Weights of a small mixture-of-experts language model, trained from scratch on English Wikipedia.
Size: vocabulary 8192, 33.4M parameters.
Training: 501M tokens, 7647 steps.
Below are experts of layer 7 (counted from 0) of a mixture-of-experts language model. Rows are named router (the router's row for the expert), gate (a neuron's input weights, with its number), up (a neuron's input weights, with its number), down (a neuron's output weights, with its number) and show model dimensions 0-159. Each number is 500 + 50 x the weight over its row's rms, rounded and kept within 0 to 999. Numbers have three digits each.
After each expert's rows: a language model's description of what the expert responds to. This comes from a sample of Wikipedia text that the model never trained on.

# expert 43
router:463466516527553567396450482515432533531569452522563536531566474549435566390539472536520491524534528495521460482536544430543596599354518507437538508562512529599467546490418408515526460540459460467554478430492409503569527487558512523436478463442537544508553373539498473562539542455592444406489514498477457493502496495426604449596542538511474522532580480506369522579485459504464409492513435500533511519443553478536528543492481489465486525620522430491469517530487476519455474534559538
gate0:537541553531396518454520626507501554499532476447509528500583484485442508558418470546435510515501435483534588455546483455458502546509554559438548562554483476518568503603482457507504488545614505538550613463584509492533523507478447529405511526491505416419432494528405482447452460472460503430528466483624494591520510537487536517513448505539517472559454593512527517543537509487463593519564430508553447426556527357544471545472497532514468535522520407441500611537525512485452489493533369
up0:480476465513445542494522422523529472446436430564426500478494508461555495458517466465487489596502470536476533539509529490400487523461493514491429532458520555458391531499492554617402607434486520522506518486455561442432498635504489401537474407577504427600461486533477483521507456501591502597463497480439624459491637478547462527483511489606544605522441431512503490471460477517445513511558495498396514532397439597482571507523504446461520450504506539526504534487458548423465498493514551
down0:495430488470430573423469513566518555462519480537508488451491539522418467492467496431420500530482592510436490535600459440388467494467460439489448467480445516497488527599438451473522551474490445500487511615474503511538370526453516479524542485505437443518459485551551435515515461533497432507611558486565569538534555560609459472557425491582454501494548553614557508498564448495508459521469512486495468485420483398459591518554560549458500491491538510553492578443479601565572618442515439
What it handles: Prepositions starting phrases of time or place, such as in, on, at, during, before, and month names like March, May.

# expert 8
router:462557555487494560476487543491444526540540462448524597487495506549447549461543546552523417459443489618509586444599510452510494530405461577481567507482477506452498510497422513540491527464502508500513508414454455491467482488593483557499600528417464491448529407505500556451555479482549499550558506519579473439531505514520433487501525483483458529446503389526311486508455457440529481505516518566482488549501621461561607446499452543465526484676558519527374560509517541517477488488497533
gate1:500495502495449576456420559501511531556493444487437540549537516560495456494557510483565452457394511530505531474554538498503570436506482469524450519453445505427523531540532496622559539484466467547551475465490494468396490426488514519446503528440533409525568475567522556622623477487509479554501503454528485421520492522497477537510499515483513490487461482521491562488526396532529473399547484522562604367464582544451606453542558596535479477507571568671500468488533526531409573577508545
up1:477580544504585540529504451537500533581483547491495477594451440506502479555519471421581391590531555574573390477417435559534522475455588470541510469519515559500607485548452513427435504534485523455451440476530441548475499455513604517539550537413494462484527525526516432517549594569486494510462493452534567492585509502465488522469507463392512512482498449603420518547495519506520500518578467526622434407521496507450456451507476450509549503469579471413560451526381460436442506520462568
down1:504474547440474633502541566540476513593518537492452572422529468483513583478637457490449535523538447437593442434489465473462465451568482529449586480533485491572572480529483468490543560547583548568463526498480418528488514589523520479417501569464507568568581454492535466472581573504510563384559475470438598536476538416566586522409497451481489566519527539471570543554481571467453497499486570505502575566555479451480500433493416531508536485433473436502498515575478452483512530568547521
What it handles: Pipes, colons and periods in tables and infobox fields, plus inner pieces of surnames such as Mur-t-agh; also Mr, Dr, Personal, Died.

# expert 46
router:503561471438449529450505491446507539543493395514545556525557601562485469444533556505555477499519476586475480571528480478481568443397429487504562488447504471515525546502389473549513465464481488404455455316494426515429482544549445496526564519475446583484535391484542501441496499571491536427451586506477525463521565467480558531554527546497415556480543442515471465499412488503533421628512459463528484458429579475525556506487451430478476498523469463573435599528482510583485447503555576
gate1:470490593534485534539503446450530424491524410505499472460569491486539448590439507478426524499521530574489434587498493463463520425442501424414579560430499585467448585490394549550432494473441530537591478516608506458482424395459473502541570561489489487483508466575530465479486425507517462486454505458458531520546429503473537448577484468600464523450508517503504573530486424530527554583467528472457476479472561467532451564468586461509510485501512496557477524415520619585476514592348522
up1:383546620621440480484564537539494571469493461474512526559513488560520509510487446516534502519572495442417514511515482544496487459459584428477551459454472533447462476482473488480418443528532519490424442400624618511485482526547491490530468550447515447486519478507470440502556608523453519514459460491419431489518488591558467383423481459513552471556478601485492444510547513546530523476581569555627551442551469511458468402567387484559503460510525462456512512542557461492439460513469431
down1:502597466455527514538581579488414588436501540532486461512423592468467444487535667569464532505520491535469511511563510500580442594516516526504446497560531476551535450407519451498475572566578515572524537546480524495436504553472538536512455481520500531539462459454452443522499527460500510409500493471551484530497522548447478525506511466474531407549572477567511433503530505540468493513566514539437547492431400517440631506464532434468524451347469525550500504565535374450565425392490501
What it handles: Separate space tokens before numbers or words mid-sentence, such as January 1938, in 2019, an absentee.

# expert 2
router:463476579449502512445530590496449508450490398448532532501490532492393470524519535544543393472506485586572508502628494535504523534462485487569509477595569456518517536566404475489542459540563501402544556422510449593542492522556465473515509458431482550430513436548511503422443492488555500452533569454497421521502573544479570489614518544554418515478431453503477534586413512465565472563519556541530458495443501491493551533551454507443547492671465471413434555478482472511468439556488519
gate0:518512432502495548554532554602441503512389474533531454509416455481428465523475538500544438521523497555593518436485539490559527516474497557558443489522471557447492518539509483450447537522490513579501413530605413424429475475497513458538478550477510592545427440459587520456462488470634536459617485487509537551537525544369480580572500430503479531459508492490469555538521474510565517456585502523511467535490534477424566561552403546513438529556377547527524466562565581505460523433405455
up0:547406529518400488493403459550378487460519520503441467566503441546415463505461391482534452512484526499563426468500453469461553433539480463420570538472581477500518630493481506600445428559524436473432456472480445553530436491432496481565462586518442497401545484489515521548420497513547509530521572430541592496512558532472482539413471489559463452477527608534497457585471552459613465503535509476532515470507547464465594550454503546543514437520454477462550557569488514455392472533523539
down0:531436455460392385581432523459510439527437507522545448485514506394471454540484484489505421560515527377529625427485457520498558536602525554601398472477405518391452478552472480553530583561454486503503527474447548514439522430561493503514496506524576574509468577508600506381488472477550486463488542501457494395541482537508426447484543510499469558487473460450453527547440481498445531468491462471542518536539530534521579482582480490407573463544477527523491429524475534499565426550439478
What it handles: Closing pieces of proper names, often Romance or Slavic, such as -ia, -ina, -ić, -ella, or America after United, Italy, Spain.

# expert 9
router:473538560467567483488491546450449512459507454508532526526519467543438517512492503593467520486511479573502527547517458517528516460438499519511576487512465451561485485522448429579514534653551466551519506419492355487506618526559464502507499377453415540461534433461492570433476485547519464543499504548567453517516520478511500476578539531432421555513464419516433449534415462500544534531540492471513443573484636515494619543532481506416529532697563439499515499527540490492470449556567514
gate1:578520543434498462543427488421480489438583558542571567555503543560507471483452522474450568563549510457554484462510495503504498439391539526534491555432471488523485564587443504476458514441456495513375473470496450477578556559469445449400608418405472573561505492439504493430381468471528477528507529441414390548540537462518506423462468439467418578479504375478472505462521449412459564554530474471492439480479538548478569524487557495446533575533544552526507554543522478574518492548458524
up1:439501479467439497517468458542427518499459553503543528498501458530454539467423458447542531463495537525425444452514495424504629486522509452518536446532523490450450458491553487477570465451447556488445559556455469552492456471446491500540406517556422510563492475542541446529615479481481519517481518468549545439524523344610505480428528580550578488574535531613452485528463525516398517540470360438497515485428531609551445440590533535533485484468473458512471578425427575432484551453560461
down1:381433529494536486495609473469499516480469473513516521563532482494508527563496514504570516480525469464512597552502531602453459508535530543463527487425493513565435456484482473558462487511397473474569512546467431414477554439534510532538707442536483488484573515496513524358466552425500465536428510529507513514478526464480466435457552447559545489580573534476544474469590502475449530479425592473474461431554495557482400520480588603541446575437520582449490469570523465473524452432550510
What it handles: Short second word pieces after a capital initial in proper names and terms, such as T-ally, Py-ral-idae, J-ill, Ch-ro-mosphere.

# expert 50
router:486511564493424495470509536456470527539506493536548528498545551548427506470555568600565499513459535582532523520517500465462603494465536508495546470509513526465528475550468429477481523540439495505393497443513436513515485508538420482512549497360410561522553302593495441485487450527545573453495537463617476464495494553490603482536603491481451491461465417477332557470434489492478522502476589504520496523439485522497546494495497499437408497587473512431409556522505506522471482400537459
gate1:450541520395540442481537507463585595496465502522499492589443510513468466491555484559556409483495458571461607441483551548537457486483494509552479532466539574411509536527416496454491456471439457432485474539485554547507461567526442525556573588461644551448528497453463486526515473520408413555563458565525557544481503398424512454545462548488569496503503460631490534473430496506485493474406538535574424538533491445407499512470427428496447478429552450493456536444442437594464541497475484
up1:504507560433580485485520554432516556528464509518511445584482479448463433502472518574455441522530480540399540455485515540599479444449470530622466507576533486500488554548496588506543494550445455402484522479512557548560421517554413548537542558538650541486510490447435513547514515488461526429495476548525506537544522429414605425570506491431528471501484419613488480475447521559494500433431506472621451549563507491593483542510407503492492491514500477508467560514425371538507566502457448
down1:542390527547448457485498453505544460518538523491470465423595553416472567503485455456497550506431515512520479524540493503362522438509529470486517586462575426485472462544606538587503472524541598590471459443463448405559521489501535537474508467504374539527552537468530564499528489461487490547531477491505429563509577555396437581452578517580444460422474471415507436511568421457479471535436522569428515386535494528560440530544532473439508550487531468491570509466546546525620512526493509
What it handles: Plural suffix s, es, ers, ies attached to nouns, and whole plural nouns like students, players, plus other s pieces inside words.

# expert 6
router:558532473452557462483530595489438543418489482457512497503594480559500482504474522546551506453480570523485472549577464427505529525379455527437573482550582471576518496466491406478544539622491473528548487423539365437488523488546489479521555488463397458552474448565491561508499601446545496407454455440490466461451552498538571516563522542482394488465567441556472500590504474521564480572470449479461492569524494557488505410438428517458475565636557438475439519536445464474472437468472505
gate1:468516499552552515474540496450471543569501500455490449556530493372570541492496415616609522406553531487517464476465523546441484510426479505519492498428549545519465404448578429524549509501500536443480454416498563452402454468484486533500465448402428594518490447528537535587526493535494458543515455423437495479523502480410526526522538491400457484578429552515426533543528524406586460449454488405493593543397453482485615431548448473471483547484506525415479507445509496535490510408483458
up1:573511487499514499385583505553454553477491463443467457436404491487537488479517490516540491479552579446490495519491465557478426448413529493457510502503556549553437493483593414532497481557449499443467460526492478496453461522456420520527518578480509614514454473440508419619578597503434535469522389491432538426443444481419465623636498562436484502525499571470452469543582459406525458554462433493497519502400504472393507496497444461499420471523489553475486453567489527582478501496459463
down1:503448562652528544459542481537448421424542551536483543432542556486510543462437470430491528487533477449435486527471478548545499438495499397493501574503511440629537451536515520514369539430488555496547470445490541494476431528429511552475557517577528531495549466542526441529478462424526536568494470507537477476504482491478462488422455546473430498535466509494460427676492590474580524494443484573437446524446566588473570431475570414529570488524452540550448458479429516460585542523529535
What it handles: Romanized Chinese and other East Asian name pieces, especially endings like ung, ang, in, u, plus China, Hong Kong, Lee.

# expert 21
router:525567553536524539393517535470504483548462433448520589536593479523468493506495500568572446452506578532542486453618391462522568482465478507475519429579471485463512510528444460536465456494492444562499543417539429483463629528523481465541530391476544472520494386491564499500477519566505430509512438553570471466575530540538600506536533508491446515454475502425445489554385485426530505541506463533471541514453528461500549465484415520521516469632525366476409541491508501580451400495439537
gate1:475445483531388563507534443506568449422524570530527528386586455559500544506469436639542496507524496436472489504596428446541519475437562422503484556582540510522473450511464532546477555467545504581536569493480471412518552608427480433425576520496535395489581456461469509461480526533511458531491389542478521481539553600549588534540543554503479494534508490499483477528445560600467558444556504494443579582495540452547526502515546542598540545517472497424460541506480511503397460471488544
up1:414444571427522406581463521515524537492426474466472485464495542439461451470429472423484441591490442529480512535462570515481493467516420542474513527523505539524475487460515448473559448566414464490434441508499498545550474398589459633559508516485450547476400504545532529585558491477462572446414508447426483466550518416457480528428566479493502425481518390469497409453458533530479524509457548403499490440477525580483525400570464453359603512511460533579493447444496459512529515475516504
down1:634517575514535564459445497536485490592505426527493412443501423592479484569605505556479561547451446488570560409534434558570516506440528516541441552432489430516498554534489549554414516439547478562548520419482503433384477590466535411528480503496483481537391486501539556490479457503467539534497455454509604485420491513626533528566505467510505458526518519482486548568480528557483493535488434569468468503537516487395557514534510513571488520607586424409414489484527507459491506504494490
What it handles: Geographic and institutional name words such as New, South, National, River, Lake, and Oil in names like Oil City.

# expert 10
router:501559501442498454466499482487384470492463477441549542464575554551415437500478532562483397455519507507457563483566480536549521488454529584427567487518475496485494482499425401568535519509513473505490534346434444518498460496541515465491513497447467478504459406460567540502522590500565484384460459422535522430524576547530551545580609473414455519456508470568364482550472462499524509494497459481514382470391575430457565511485448468422502543609508498518458507508473542451447422478520485
gate1:559524536470514469472455507511387439507517517424426519552422495462573521519507486475449409407495548494504555444514378498426455514485573564508448502506438503528509520493490550586517542405538436522538537503492528466436499495513391408461572574425460499429418456489530552438521496460512434518498378362471562398492529466442476427502516547467460561491517458527445530524444466442532451502384566578577477487519499523509556463573551506492487513560494603517410473549479520482546431434485524
up1:542403458544486390546486469450618479545514547551488503524522506521603474504434567460511482542471579524438520468509525429465474583461462496451495512438486493527466494455447461598446557430489476426515527508486500423568425433449405387518514571418475552526496520461553546499496562480501444462478417480502546430512506504474453449482408486406540524496418520434454535431446468390504500499449518507554462494507563550564582508524509426519474462463568572507403410583625524465543474560485519
down1:469473506533503412661563517452481503595407502490597493467512503535438568549411535525426560509501587578487408413475553448475587491437445524546478548517451477607526501507562438521546533474523530523506479477491530505531557496479446393511417577515616489491480463537484515517426508521431500542549534444583490514472544546481561501469535437435599488454477509531494540488568492496467528499508475524448449524570436463454438448547466558528515491350489518463534610458417497579517522485548454
What it handles: Line breaks after headings, list items or table rows, plus mid-word pieces like ci, tri, avi in Latin and Romance words.

# expert 29
router:538496576509490466433506570431434549462490422464515555622561552490453501487491542588576530435489501540542456571605472465537474494455468524549539492528515439512594509541469407485511461558564542491549483411438427521568476462528528470461541388420448452430476449543504517416468479533543560535469544438441449407516579454524586467603530499472426476519535504467431524552476506514484491541500439541477471494460470480466542468499506535415544519678517478447422567471456485503475431461559580
gate1:596538527555498460458529604455444467456481456459442495553503578497541492515553556540472561568508477434508536460483546451543492482459545606515429471436570412453537419518466466467468565504549534477518550518507438518487558519539607479433490517577527402493412531555514484432499507497515554513451549440481469392471460495456576393527515540512568512414523488493554491526465540400425417555490553458469379507409470516477533456507534513422548446524574505481388520452453457442538521455526623
up1:472527571536496604569551547470493552543528541610461464534474565524477528450534574422509457519472608497557402500431443512442534503563475466500482444505513484523503537496452565505468516569551422593480591514417580515472471464471514403535396531480417525554479432555592526443460516460460410552526474465434500518564453501530425512489442548488528494546520530559578553519453491569512425463512565460415466470567461497560459527496455510589412628498539467420439545467525407497475519493556515
down1:511436434496484509513438522450521467553484557543410498547472451493552447560528449444441478534490412436572584556499476487484489530451423543538470433420559423475441475498543451510479526418578437588490518463510374572469451421500469528508486445562578487481513530421533499536491398376542501503452496404439521479444583497575603437465554421502438521453434479487488425581538496502496454558460545543401490539517447536454494486494491429460522496624510464491518502545491486433551535573467430
What it handles: Inner pieces of Indian, Central Asian and Slavic names, such as ash in Akashpari, ish in Krishnamurti, ev in Aliyev.